config.yaml
n_layer: 17
d_model: 96
n_experts: 64
experts_per_token: 2
d_expert: 64
d_shared_expert: 0
activation: "swiglu"
moe_layers: [5, 6, 7, 8, 9, 10, 11, 12, 13, 14, 15, 16]
n_empty_slots: 8
router_score: "softmax"
normalize_top_k: false
routed_scale: 1.0
balance_loss: 0.00201
balance_bias: false
router_noise: 0.1
router_logit_norm: 1.0
router_bias: true
init_std_router: 0.0265
lr_router: 0.00198
vocab_size: 8192
norm: "layernorm"
norm_eps: 1e-05
tie_embeddings: "early"
optimizer: "soap_variant"
lr: 0.00677
beta1: 0.95
beta2: 0.95
batch_tokens: 131072
seq_len: 384
train_tokens: 407500000
steps: 3109
dataset: "wikipedia_en"
Below are experts of layer 6 (counted from 0) of a mixture-of-experts language model. Rows are named router (the router's row for the expert), gate (a neuron's input weights, with its number), up (a neuron's input weights, with its number), down (a neuron's output weights, with its number) and show model dimensions 0-95. Each number is 50 + 15 x the weight over its row's rms, rounded and kept within 0 to 99.
Before each expert's rows: "mostly gets" lists some tokens that are sent to it at least half of the time. This comes from a sample of Wikipedia text that the model never trained on.

# expert 13
mostly gets: "ding", "ation", "ency", "ture", "ating", "ence"
router:61 29 48 55 44 44 36 43 20 49 40 37 61 11 64 54 58 29 48 34 39 49 53 54 32 39 37 49 75 88 40 72 52 62 57 58 45 51 57 66 57 60 67 62 25 31 58 36 79 77 52 33 44 54 48 67 70 34 43 57 51 55 40 31 29 38 60 25 65 60 70 61 52 70 45 73 38 55 41 73 53 44 78 51 44 38 72 45 54 24 69 55 40 41 40 78
gate1:42 51 45 28 43 41 51 39 66 39 32 29 50 62 33 51 58 21 44 70 38 45 54 61 67 35 22 51 37 66 72 58 31 70 63 51 63 58 46 55 30 50 61 35 41 37 51 63 47 69 36 38 62 43 82 55 41 65 56 57 89 35 58 55 66 58 53 40 55 59 30 45 32 56 86 70 45 69 61 76 27 47 48 75 19 36 38 37 72 36 62 35 39 39 72 39
up1:15 51 42 47 56 59 52 63 45 51 29 74 64 29 39 84 59 36 54 31 65 25 45 70 44 44 83 73 57 39 76 31 44 47 40 41 68 64 50 47 62 54 55 38 85 27 57 58 43 36 72 35 70 54 56 52 50 65 65 61 59 55 21 56 31 35 43 42 60 38 33 24 29 26 46 34 45 42 57 23 42 35 67 47 51 29 52 67 27 46 55 48 35 58 47 40
down1:52 41 62 53 02 53 81 64 60 34 61 57 38 51 70 47 32 48 59 62 58 33 67 48 57 60 63 51 68 59 77 35 42 48 43 66 36 54 46 28 60 34 74 61 49 45 44 58 57 27 59 74 41 61 49 35 52 71 29 82 55 61 52 41 60 28 42 46 34 43 46 22 47 71 46 43 33 20 39 51 26 40 28 31 76 35 40 49 56 50 50 20 34 29 43 63

# expert 14
mostly gets: " Location", " Coordinates", " Genus", " Preced", " Total", " Website"
router:70 56 53 51 68 41 48 52 49 43 61 51 63 72 28 38 23 26 65 64 41 82 48 68 68 57 43 18 74 30 40 44 44 57 45 29 46 38 57 29 32 65 48 62 53 68 61 36 48 51 68 39 50 52 38 50 54 78 51 49 42 48 47 47 67 30 29 43 33 39 59 46 29 36 18 57 46 35 81 87 40 67 61 62 28 60 61 68 24 27 59 37 57 59 68 51
gate0:30 66 70 61 56 82 43 63 56 42 57 53 34 49 54 59 99 77 66 59 48 72 65 54 40 60 49 40 13 47 52 42 59 48 83 48 36 50 40 58 47 67 07 54 46 42 52 41 53 76 53 60 53 67 10 43 42 24 65 46 47 45 17 56 49 64 61 39 54 62 31 57 52 67 50 47 32 45 52 53 39 57 49 49 54 53 62 61 40 25 55 37 36 43 29 37
up0:50 35 43 21 21 61 40 50 31 56 68 74 79 29 37 40 70 51 52 53 46 26 66 39 65 43 48 35 36 44 48 44 73 68 51 47 56 61 28 38 63 53 24 52 53 56 62 69 56 69 28 24 35 47 50 49 54 50 62 45 34 44 47 37 49 61 65 56 43 57 31 43 45 32 37 73 61 59 76 34 27 69 64 55 67 22 45 47 82 11 28 45 27 49 34 44
down0:44 48 22 56 92 82 55 54 54 41 46 23 32 63 43 56 52 55 54 37 50 59 57 46 52 40 54 39 66 38 41 38 53 66 76 52 39 27 27 50 47 47 31 58 51 45 58 42 40 45 79 74 57 41 43 22 73 52 23 63 23 75 58 42 59 43 65 69 69 45 55 28 53 29 47 54 41 62 63 38 51 20 81 37 50 69 32 34 42 67 43 24 65 40 52 38

# expert 24
mostly gets: " date", " role", " title", " order", " director", " son"
router:79 30 35 25 55 35 27 51 64 40 23 67 22 71 38 49 42 44 18 44 45 67 27 76 45 29 22 43 34 47 77 57 55 66 12 46 61 59 66 57 63 61 48 55 52 49 60 53 21 35 62 55 54 59 52 40 51 48 37 32 30 45 25 28 42 71 48 49 74 51 39 41 47 43 58 55 54 59 62 59 63 45 66 26 56 64 64 67 55 43 45 39 62 22 42 63
gate0:40 51 45 46 45 47 30 60 69 44 48 44 65 15 53 53 70 67 62 39 46 57 36 48 32 51 96 57 39 44 52 59 63 11 33 73 60 66 70 58 61 43 41 66 35 14 63 33 56 56 48 63 62 27 45 13 57 44 45 44 35 52 49 19 55 57 46 52 63 55 39 30 63 55 45 61 47 73 55 32 45 30 75 55 70 25 39 67 59 55 39 25 43 58 49 59
up0:42 26 61 62 51 48 61 60 42 41 61 47 43 82 44 74 47 54 62 63 54 64 62 25 55 61 10 39 57 41 28 40 49 72 73 62 48 55 45 48 28 69 69 40 59 44 40 31 70 32 38 49 46 59 76 50 44 63 36 80 73 75 30 65 50 56 50 14 50 87 57 58 35 47 48 58 45 39 72 41 56 48 37 46 39 77 35 59 66 50 52 79 45 29 52 62
down0:14 66 47 70 62 69 46 31 49 69 65 73 52 46 42 29 57 60 56 54 45 62 50 44 93 43 50 72 49 50 51 81 70 33 17 22 55 50 49 65 57 57 29 41 23 34 53 51 41 62 56 47 45 41 69 64 37 30 53 37 29 59 48 55 42 26 32 66 37 39 61 47 60 74 78 68 54 60 68 68 58 79 45 68 76 62 57 41 38 60 56 48 52 46 44 50